From a checkpoint of a small mixture-of-experts model trained on Wikipedia.
Size: width 128, vocabulary 16384, 22.4M parameters.
Below are experts of layer 4 (counted from 0) of a mixture-of-experts language model. Rows are named router (the router's row for the expert), gate (a neuron's input weights, with its number), up (a neuron's input weights, with its number), down (a neuron's output weights, with its number) and show model dimensions 0-127. Each number is 128 + 24 x the weight over its row's rms, rounded and kept within 0 to 255. Numbers have three digits each.
After each expert's rows: "comes before" lists some tokens at least twice as common just after its tokens as in all text; "comes after" lists some tokens at least twice as common just before its tokens as in all text. This comes from a sample of Wikipedia text that the model never trained on. Tokens count by the router's weight.

# expert 11
router:102119118088125120092140142113146142148131066174149136151109128112112116164126096119131163114167132136137150165105124135136082145118131100114169138098119130115118125127102116138127126168114126139126122097120133131117113145144129170109138096158155137127132102158164173095165172097102132113135182168162125160067163126153080131144140110137111134112164126143080107141149129115084107154154
gate0:136151116132098094114133101128090126109118133107158095139134119181133145088161153130123159129142135144182171158095164131090132136138111140096160105119124150092125120153143108130132105131139111130159156167150146127193118138175184169131144148117125111123152107161126147098144099125156135138130152150154153115130127153148120150107099139118100170130117122093126069112175166129130128156101
up0:145089104130152122166144094132099143162140119131165151155115102110128108165080160117089123097146078133126086127120112132117091132169141117108142138159189175159104127134131158149103159114110128120141083135116115119104116138121067146146113168123126167159111141167101101101108151146112124108073148147101117141109130124115158120114112097155168106114158114109139129128118119141157103115133
down0:112124135127103105100116116153080144146136107130110141059105137152097148135144123129166093159149117171182107115055160121148134089134095120148123157140140114091112143149129139128135124126126141126120140126123145101116121134147076142157091147129138171157175128154077145108102132149134137177125150170110170110102122129112119102138118135126132092177108112126111175148142104136132144107120
gate1:138148100158100123114139129131145097100127134108168120112154131161104165111107158093141131081117149096131115088087109145125080134103104110125159148120130113120131110154140114138127109171128152181154123101128126165167174127135107129131131111127147123165119144167107169128138123132094134152138136119114096150111127093164114105149147139085154115135192095146100114135169153112127092188102
up1:115141127153136198137093126118146138123131104127135119164115125124113141164090151077127197115108095149137122146107137143105161120138128167156125060099113119104141095105121162171144120155108127142098140102115108149149135107139126135171171133144153125093113148125165119121195122137149142120159157169127126109146116128123158172137102158124119144132121116145133112185130105133155152105135
down1:180112120172138150161109124102153158104197133163138156169123158119124181144123122115130144160105108143138108167136145093128086094135090144136123136122085152136082142137105107103107186157141107115108143137119129124147126113109166143102086138160147123110132115129166136073096149157125127101121193141131144116137168125130123133135109131130150138127144143125142165136144127120174147119135
comes before: "1", "2", "s", "year", "d", "c"
comes after: "\n", "-", "–", "/", " Al", " non"

# expert 29
router:103088155106110133123131170119109132133131123133149140136084140116110154162087090109136161108148119135135139111105161178115087112126117062144133128078114114181107123108109156139094117133105169124129136135126149093102124135140158130113177096130163161133114137117126162105164155102117140139124115130140143123102125114116067149127140134120115148126161146130068153122168132102093094129177
gate0:111123139112125170126102087100141146119127189137124139127122120116148134136116122165124116170124139118156120109101090182130123125103131125137146115086110086121148149128150127141146131147123134132145110117148211080132142109115094107118165118157151111092112146163141130140171130071141163138158134134126156155071123149147083101105157136145096120097098153105127123162133132098149096103139
up0:148125135138130180125117090121151136104134124109142146141104109130148091137127103183148128112140167109128121146122103149139111154139106140051117110093121137105156137182090102116164114137185133131110115061118169145123116111143118106158119136094077141125129116162167131131120113126150151122147115111163133126129136136160113162103122092131130140153155137112153087151187121100131101127092
down0:145110162131118132137153121125125134107119149141110117172149118159131119147121120150116135128171172114122123102068106151120104158169099151144163110127117067145119158125135126154128127125156123121131119109126176138111127154107106087156118160148142143092112152150128140163138155117128157159132142136141123145085137157174103096070134140063100102174164183109088140141130124142149125120151
gate1:110100136080116106145115136122119151134123092141128136144128155107148160134124117111120121178106142125136104154151131147136121121119119088158148126141103117140149128102166071116168086111092108148148144110201146140120117119121160082115124111107125147124091124161082167182159136153095147134150145137132127094112117142107081138122135114099130166142159105144135142131128199121117128161171
up1:079180135148123146135138149112123133145153106124104141142138135156096108122154132136147104110143083155145125124119171155113134139101129143146120155119178133109106139164162098099145107151136144111125151143142169099073104122167147116152109117168113137144119161158150124132166119120166139100118111156114108138135132099151100120133147091100111148106122117126139116090182129186128189085167
down1:119106104099150142144120156127127106107118134122133145121095167173147127104079154107079176149149143113091164115097127134070099115145113130111122125161110129154130127099122118140186148145116142126114113104115100130132143140096155164108105131163154110122167135116124111129113142121103151133086102097154145128139161106090136076147126138114076139095101134088127114120173090154147150101093
comes before: "\n", "-", "|", "==", "The", "==="
comes after: "\n", " |", ".", ")", "==", " ="

# expert 3
router:120082159090131111119113129123117127129109103172124148121110125087094102131113099141133148140144130126129130167087168123139122122146092084137134140126075180141136136113141110121075120150157125145117159130131124099129141135100141133146190138122189154166093130136141133083130157073114138113142151134183198145108120104123103136140145131115105131144137157140104104111137136115122130181139
gate0:152122111131116149092099130153088175123111123167138088099096127124066106162138145127108144154114114149102151139150119149148086140108131109124130122094104178117082104164112116151112125129137113108112117136077131131148117108121103109128178088118124139141134117157114147131169089198109138118128125130113114108135055110148118168120106145155125127131095138076135158134139105102134137144137
up0:110119133064147144100104145136149124105138147141139140141127079151173148130108138107134105094112140110126095082122098147095128093126121108139106085134168132103153155128151191111153103115097153100134134127099098176129146166151094129125148149172135151144146130125150160127113167131162118150139114125107140099116128156081119092135117104126140170085138138169123124141090147118155096094126
down0:142095112159147153119139131157137137153094150181105142153156159113129146146139109108135119121162097131113142116125170160151168158145118127106153166151108145149127119110126118196121148125161114123148133115096138107090083122130129097157104143109122145133140156163091093131132112128087116134141131119154117117086151095146138128133162150156153143123088136125097103158183098154178082107157
gate1:135104079144152153155183119093135185124135116122181102118122177142114145127132155138165108114130163110120098177121112134140113134152162084111122107113107158137141134134168130136130112150179161122139122146116147069146117183110123119145137149128133141131118127144132107155144132144097166151078168128109131158176111142138143179087125176117127130135151144141137122106134152122149122125102
up1:132140135118134074073116121119127082117126144122108171148129116121138115135124126165145101136148138124117102079153149151088134118071156151121102105122105101127125113153135160112113135110152129122100140102191104128109064169149162112137133096106102133157095097144121122119148130169077099117128128102119170125124101090156133136142125121120142133146158158105133159121088096090136124158164
down1:153148173160117089127160101167087124144157123114147112118081128082136179132148146101125145141119131132109098160130127123123108107107144154145130131120133089129144161123181164141133155117150126109138178136147150155098139111116147124119144093150131112166157125108122139154087123156131091145120123140105184088114161100125144107163130115124109143131114155135193141055145120138118142112115
comes before: " of", ":", ".", ",", " in", " and"
comes after: " the", " a", " The", "-", " his", " in"

# expert 5
router:124090126104131116115093157139135143120103117163152135141091151145090111187137110155143154138126129133180151173107127175129115142126126095135159155129086166123141119107118129147107157168125128149125126133119129053080087122142156145136152111154179159130123134173136165096136154120105125136134148131134156150115163131151098095166147118139115132130109150145071151134128152084128129138134
gate0:081108134102112163109179119086141124134131125137165157126101124137121156177150111108143117118114139125154159150125136126178124091116144120132178123145085119123118160137139171170128110128138086124072127145103097107098105111073142107088150114122131138138128152119119109176144136122136130148078157175116102153158102149127133139127126108138140166139124159129082136124096108107150116103171
up0:094149129113150143089131163111122122122098123136172138123118136114074121163138120128166154098119135106140176149128116142167134122122156142125166135115112117116159131149111159141153132111128093146126091149134108112090112108112124115088150129173148144141147123146108129166131111162135129138059131182140116151144105126118158097134115143163139123147080105114088168137103146065160119141185
down0:148142150113106159114140128145078105107125104099124141085140135123052138122103174134132129067111130129091152151113138156137112176152105161136103168129175097152136125129090119140160098108124102130174109109117143121141155147131098102106124175122159135173131131090090128082121155147135092108132145120122122137137120159145109139117123111113124152126131123134091141136144118162139076170116
gate1:139129180136094193139151147111109136142112122137126153141138140126116144161117136092134130103115175125159122119113131136117104109136098108149121161146099147112172119081133153141135124158128110127135105170098127113160129113132149135159130109132130084122165135204165135106128149158112142133141147175107139115153133125120125094118167131139157165128155147096089140108127117096141188169185
up1:089114106130157095106096121162164132107142152080150132104121077100137109132129140105123129149182125140107177106128175146130187140123167136128123129114161086139090126147097069127112162096156142130116133103177153103110096126125105097124129144106129132139111143083114139160119103116136130165158089105147143136088134123135149139145145158134112114147123130132114141166149137102121095104089
down1:134110148100161073160078111140143161109147138090128143106145138105115118116161064120108107058160119129125152130116161122108159157145165127093116128125143158154128140172122111112118128111102128122124088115139091117176165118133096122132141134114106123126108135118151122127143129078093164143179123121101131141086141132135134140123143154144167113102095147171171113132121094142102114158132
comes before: "\n", " The", " He", " In", " It", "%"
comes after: ".", "3", "5", "4", "6", "8"

# expert 25
router:108106128135133094098095144138140150133097070136104141163101105117105113151127125128133123119161148134145132150103144137146082118095128125150154123118083151159129142126101132156097144138182156140129097092142134111121133142123152149096175073130142150118149140162153142124170135097104140114138163157155179131102139137138134132145162120120093173104165146137077130110157153131062093130122
gate0:112144100134112122160088148126135173090103120108133097150121150105140106126156143091087156110119132121131136126115140142147090159091110139107142116093142160153123138120083098129144149116161100166099118170132113104214104087125129115096136126143146140092152168120113134116148130131120140141122137134104161134102138140114085184112107153098126144115166124167099121142163180115139151135122
up0:146121137145118144108132134115090059132117105134098113137130114161149146119141089169181129142145159157153136119121141130065104141081146121172128131086116129149140126136162098122132110100157102115168146156105157133088129119132143124133115135089116094135150096178082137158151139111163146147137155135124152127124156103158106129120128126129169129171108151092109116122093086140090136098149
down0:110132086106143179135121104167166145121110155122144145125147124136108114135113153093150094153121144098103132130103151111063122142142140123122109112135162122109099145126112111159179137094160125100128141137135124110160116125122127185131181105073137165118111112103148120106149146144143141092125158154164157106077125101114149130085143190120111149176114153103127124149126159129156127116130
gate1:117151122139140147138104173115105134114113153100115109125125142148107143105110137118111134107134084081120193131121123109145088096116072082149150153104110125136128124167120157091136154150149155152137123122118143128075126164078125129112151093119180129111087151130148154114104115076155152100165144121134135142114106116128149072175127119121107149100137139096139159104120138140101101105111
up1:126117163107096143109173104149171124128135108121157160164131103098141132095164115103150087121152154136101057116119125113123138166119144127118075125153146133134088093134131170149131112149145113143090129090165124123151114093172140116159106106126113157136138106153133109102149126141085122169096127173113127129139173108106072150080120141106139111148138105137125130120161132140155124123123
down1:133117135138131185143153096151113172117100096123159113181121105127135093117128156125147123120149108113117128141120130119100137133136131121126138135100170108101135105127105131189189164138117153139063149100117152104142125117166146150127114153165127138122143159161144119086133185100100117140178145113121118111110170113120124091142122142127138152151103143079119157173149119108171143131132
comes before: " ", "|", " \"", " •", " Total", " The"
comes after: "\n", "|", " |", ")", "\"", ")."

# expert 24
router:136100167123136071093149127103116137136130084145148154151101148085125119134108112142110138118118148149141144159102140146150080115138089121136128144112093166144165109104128151157123137160143114143132143122108119087100139125110155129115156124188180121159117090136164150110160151134116146134135147149178189130127146149158093140159142129128124153092148156095084127119183156121125115140127
gate0:109148146118141096109128130103127122136128096104143109111113144108060135125148108114117109148133146160136090134126146091180134095158179143142116137107102111161135112146131128126161112180167143133098141120124130152120165095147150094148146115122123112159160086137123130143108115139104145116170142128138110185110164110145125153139095146165134184112175185089101086113127143127153127138116
up0:103158116133094152135128096136112121119103155111163142124145104149099112108097133097165106083119128151127151132086135102127140101115131168121095134089132119142128110116128155078105146111143159115123097090128130100097153087087141127159137068118139143118151132177138123136151126158152140091127102135140147152150154161121135144125095136117211125104147112083104111162099159140106161120141
down0:079142110118103102127095098143157148100090179138102149086144140138134122200138152137156114157168160108130160134123135158134112073129161133157143133137112126109112119115171188134144132110098121124133153120137126149107058137150111100138120118114133106114115114140138109117129075146151125101107147110104155111107123150145122113168142168103114147109079117161129145133112144157128113154098
gate1:123117117165120077108163123068093139074131085177161178108094123144160118136153104151109132130161107144091108120131131171127150164133102150085085116116126165102141140106131130133131108144125126119172133132110113119102135137139133149129146098175112091127127173160165172135146117121161163141136140136131174135114131162136106122128114066133133120134106146125126127140129149159144142162133
up1:123184142138101133151075141125170115176122158129094079124160148151116137131152083127134160162121106109173124106138140116146167115131128132120131127182117117136123149101162107174097098129167153167132105163160142107128103121140125123118141151103143168131134136121103147161103144144157128128109143125177084143091158132117147100161150142068104135123114112143153129116153147111111102148139
down1:128173117132138095167141154142134137122140127126157145111119102144073110155094153183100177101151093128141123086139102162115106130111086163138144108092127106144133141112120176141125161131140161144135133163130110126111103128101114108137146112163159100127136146127104071155131121137127158132153159101143139154138124134122116094153070135159126099125103161117134132160110070174118138151155
comes before: " ", ",", "2", "″", " he", " century"
comes after: "1", "2", " in", " on", " In", " January"

# expert 20
router:111095106132139138124137151136122141120111098133161119134063141107140104174095108108142139137134117142154109143070153143151118116110126065186152145128103124127105144080086150138138159178137127147129134143144128073122094161123156181107136120163138151156122115154133127096153157108104125135133181140147147173109142102150090131127137084117116150108145115118090131126135152140121125160140
gate0:096117136122147172123127130143134145168143136146118112128110108132100120172103190100184101159151109121121117117116153103112117085132098099096082138143176127112098108119100114141133110182125168128092102173141133119140135116125079159122126129153133152158165109150157143132122127150136138137172149152112140148177136117166061153126112109130147161116164132112126142093131116143139129150131
up0:084125122127129158105166138122142159147125112158150150115115107184135124145102120128137175141111142098171105092122131080105125110111101150100094101140160099119109166101090114118147123146116125153133116145118150124160113140140141124127114119142124146181104103110138136130155133138143116118134131109144169138158097150136091116139124097111127139067124183162169179088085178144127169123141
down0:140140122129104104126151177113121151120125175150123108093165114129136124107115136124109154174178127078128082129165124106160128121155131122131180097157140120121156154145144149128105086119150155094152131120127139137117083128113136143137087154068131107104143136133109124122097104145142122150149125099144172155151090126145059136123133110153114110175139095156165116127095130100148137156154
gate1:097124158159150120134125153081157084135127098130118115148075127107119090150135145109106146131131123117153121182094165110164107142104108139117144201151112098128131172142127168086146158146093073119133139114134154127127133168113155141109118129156150156171136128170157094160125145140113155143111092140107106139098121152148108087117111123119128163115158142113101157118119142149102116127115
up1:105096132103121087140138144119142133113144085068112147126117119121141169148161149123093122124153127102192134135140133130147134129126129149138120180136097112135113159122145127123114109138075095115137142157162134119138127158144132167116126148138150182120093074154103139130126153098133143155088085078083126113141087155137122067105118129126131135117180122127156139127166129147129135125169
down1:128105128148126149132142129121086146174112094085101155122094178120163089115115139110124107149104099075136142108109127132162149142088122138126136119192148127109127158164078151134160136175098127136128175120133127157129142106141108121111120141135124138154142155135126151145134138121136137108164099159116123116182121129151117134111094157088124139107157131137203110147152101137163163114152
comes before: "0", " |", "9", ".", "8", "5"
comes after: " ", "1", " (", "–", " $", " +"

# expert 19
router:148099125121146091117121166127168169117092116157124162130105139111098119161103140136143119118118096121162124178082123131152122116115125089149133126129103152124118095114142123127112168144127114152117117108117127095115078150103131130116131108114167144127095109133149172111152169142083126113114130111152155143114106113123060103165141142146124128094110145098037141141137169125121088150122
gate0:149161124084149094143074152152146154121167142117107159129128121138157091132130099126129130135102134147110122132095141155098117109111135141141121107135095097110114124142154183171114118177091111122114213150142137121144110124113112121139110148169196143151154172145129105088119144107136119174125110127126168122146115166129151137120162117123138101158156113151111114103133104162122148116130
up0:159121138151146168116160113113130142125115098098126140118112157177088181123094134169104144098125109136105094133127083117129117103112091114094149155118121119102090126140104137113159101144116177126155125139141095133137138162124117126126209123109103111123104119096134134169125143135106130068119143143185121116164127087153140125112117150115123111121104127127078144155145124113147141151079
down0:143132104106124100113141149183114139106136189174117157127126126089102144116129146106135102106155120119136062138139096080156121118156131102114160129104121130087129129119131159144127148122115076122138122134134136137140149104101179144172083173174133106137117092112087138122158128116110128146130173129163148106123131102134123114111112134090132136115111161082132101122128169114106127100083
gate1:103163184147130136111177161150132131113118099147121168146079093105095099161161139099121162137106147151123133146120139161140148136128119120161126099109126095116131138137117128108159150121162126153118133145118132086102080160098108132113126149123125151119113137112093137105095174163108181147129103157132160130125128166098122168133156107099152119082143132119075149152132159154113165119105
up1:142102065092091120131101090131144135127121161168126118105164166130161123096127177136136127134147148113171093114095121109104105090148131122097130152127112153159116098118138127141133102176103118131147113102154148168130163092150137148123142089156138110137125158144148103165195102106121102112107117128145116103116141091143159083137114133134106155166143119129151087089118122108142136132104
down1:131135116131132132154134121158105116173146133124105096107152087126160158076147133131139112111106115110143100099142147140124155133121145134145148165166091148139154158092121134104126167127132182114092117132125150139114144099171119161152188118136136099119126165148170113135143164139095106111120177120134136147120146124081084146131153098125171157123152123153099140134089111077076111132136
comes before: " ", "0", " |", "1", "5", "3"
comes after: "3", "1", "4", "2", " ", "5"

# expert 23
router:136087110134118126150090169114121164142110115153139145128079108082129096174130133156132153105153137152161134128104139168138091100126102115144151149126124147138139117103113115155137161132123145151120135098159128112102128137111139132117178092142164134184100113168136164125136150119107126127122153146137183163107118120146093131139128122120099173102114153139034127145161120133124102145154
gate0:117129083115108105113113154130128142119138132137064122120150152169107131154133132127137151159132168152109133159086147106120119082129083136171135145137176154124127129144127103115142144106166134148100153141145108109117139111113122126147082126121123155158119118115099107102101131139135150099072178166152079096134108158124124138130188113108131153136152096166125116139194145106139125133162
up0:130120162122148164145133111137115126137140115118149143111153119145110119104093132156196089125147144162179111086128172115113128130119144136120145127125111101111125107090135141118099122176092124110127133133079119117120108188135131166104135153122138112135138117137138089120130097114117107074107078091083116159092156157123134135146107132124124136119111167138159078101105150175149122080122
down0:145127126129153155130103089151156109118182128137126088115101100123160142108119121121157120098077127151142166101122149110107129116085131075120122143127110125148126113128120178119112160168134090116105090128096112098127095155115115137090110165094089183106102119107158112107149122090132126102125113130131138160139159142123129121129105129101097145155168139147132098082134167137178142114165
gate1:150126101139083118119103148123121177144078136177119102117133110090143128119129157104147167107115090120126143095073140134073110149110127146164101122133135151166130121110137137138152101154146140153107151121103119139141141150085097144147164179165138120135153119171135155127117122110084117112135160118146148128160144094103109137096077115173088146153143157108125141120115142151141162117151
up1:143126134144108113130097159153124081120098096130132104128120130122122126131152095121137128132120108119103172125151149150144125155112129120097095127162132115128130177110150121125154137146150102141097170139153080138142141149153141203085162107106070119144144151163136106124128133137157141149067148098157108134087158114153118170112112157103140161164121132105172144168172144144144141123108
down1:083134118113125134087124143107144142215083131145156089091122164112120094150098150127144124125171121123114133121128147130153089148124132121125110146107152093100113170153137092159137132133090153134164167129107109130177130147133123160119124117121117132109145107147144114117128103163125138142099160155118112136145140125153100135164124179124171105119104127160120105124212120136139113146107
comes before: " ", "\n", " —", " +", " −", " Nominated"
comes after: ")", "0", "%", "3", "4", "5"

# expert 17
router:124123122092139124132095159109099147137157096132156185161088138118072122144120107125151157130152153146154156141069154145139115164145080115144179128123100132122138112093126133151099123131142146145137132126124180119140098137120133196124138125127168134156135134172140147133152134116140121130104136171180126157117114120132130145161133139139074139090136127127059155110145162131124120117116
gate0:117095107107157152170072169116152151130147158127133129113067204145072135117160134113143106121147143130123116101117138125102127137158148108127104110151156122122144116108102147115133115141151091141136098120144177092136102120108156116142119070139097183099143131130147121105155129097133149144132126128123102147125104142129167105134100123089152124123111133159118115097165171117159161130102
up0:140123109094103143142155148150144133158129126116088192142089182144109106147131136052166124156129146175131134097121105107109155144100145125160121109128146143122095108147114125157137139110095081117102104121102141091153103175162156110158118137116126128114120069124110117134115177131110123138126129125135130114103130109147138157173167163089150130134144130161126105104144148094116101126116
down0:146150149107101152109148139118133119118108120171130129104115069126143188148146120092091092115114124116131186133084106144111144113145145143107108109124153130153127077129161149096137119153103146157141132121117118134142138123087086069128151113156122098096133125094137158126140103163110109153152106115134134111144150124134093073141113092123086084133103140117160139116094133106146100147086
gate1:137128146126172106098103146121158081141148108170151151116092117116101171160155128076136106120104098128133141099050096132112170153132164130143137141106126109162136104144126105155145123145106096109119129130119123108080098137111171152149147114121133137118142113117091161119133130153117056118125128146122091099149110138126151143132130129083137147122096128143084166136105157112091148146128
up1:174145164092144081146122173134136135114143187108130126138115119136126149095121150138174143130160083107175138125169168148097105138096126123100133153179102112153132131101109160120145122123103102118150153103118141102124139064153106104087144135103141134137141108175110112101111170131138145154128120125131129101139145097118087162171146114127129155114106087132136133136152124105084121146133
down1:067135167143097079133118128073138143112136103143145110152101150118170135166123104104111130134160125157113097145155155154082125130145101087140141094129114157122111117114128128143139128125095132120162124108167149126129159163128082133109135129136121120121115128099163087089103152095105125157164120111181121165154078121171111127110113115100128144130119133136093158171132159107134153096131
comes before: " |", "–", ")", "0", ",", "8"
comes after: "0", "9", "1", "2", "8", "7"

# expert 1
router:100120116121130109118109148103104102143122086139122137116100137124115138165126092172171164067157175133152158122070188141118126118142114077123151150114085130119098133113124116166088148136105138143127133099126121073137111139101165129094127146159133122165110089155138177095151140124116140122148123156147163136112155114130113107140124112135112146092139140137092121103143148096130115174136
gate0:171112121127097108149140130117104091132151087124144140137077143149121176138097122145181104136169126079100119137104149137130132123163145108143147133175154119150079129131071166158146187160130135172176103137166144153089142160124112112128137132105119093141103118140123163124149126145124135127130114142160159134164140111117124116158175106139104123108105105129150094149155151129130127133107
up0:160115137130125147104113143104108097117092106097137166129120135139134178138110100164150121111205127072120135127127118102126145113125141103167123162136128142136114126131117180144162170129164135145111161152121121144102157152143102154162113123092116112173157079139147168188116128105119144118130097114128154147143112133147117106130132112117118104103119112154111133174177177115115155117106
down0:143090131131146126164163139142134111160116112162162124061132136154114151160075111147108123150089103105096148147159120105119140165147153147107115114141135129124121170142142161120127111155124098149063155127132078122157128088156139122127156119133101116154130130137110106123108144118150093139136084132114140157094123052115142112135102093126129096117146122131149139144118128099129158124065
gate1:150103102173139153170136153136139109114169108100074105098116122172132137102121135148164127125172120151123182120118125112118119129115175091139153105100138145180170165100114100150159086114131129140098126118131123082132106133151160129105095133169120083159097128142123121106107129125131162148144128099120142117147169108121153148142123174165128158119149109121100163136140152147119140139165
up1:118106095104108134110141093129111136177057107138169124106096134111143163105105124196148172116163102110106103128155149133170125161156107155120117119137085109134098147095152145149154115117114119095127136163136116136161094151140092110104154119095129179143102142120140137117087123122091114136101104127123143147127125140098102133109115166152154154109104109129133121124136168080127134100132
down1:104120138126138127102170105151110134080113138088097139139154120124124129150123139147121120137107119094097119100078124144130138166143145113124126135112116147154157172117159132075113131133124145119113121154099203163116130145167156120129171152136125114113119128083129123098142146131150112135112133142121185094176125121170134155158115116126171118073103121150115101129132169119121074173153
comes before: "9", "0", "1", "2", "8", "7"
comes after: " ", "1", "2", "9", "–", " ("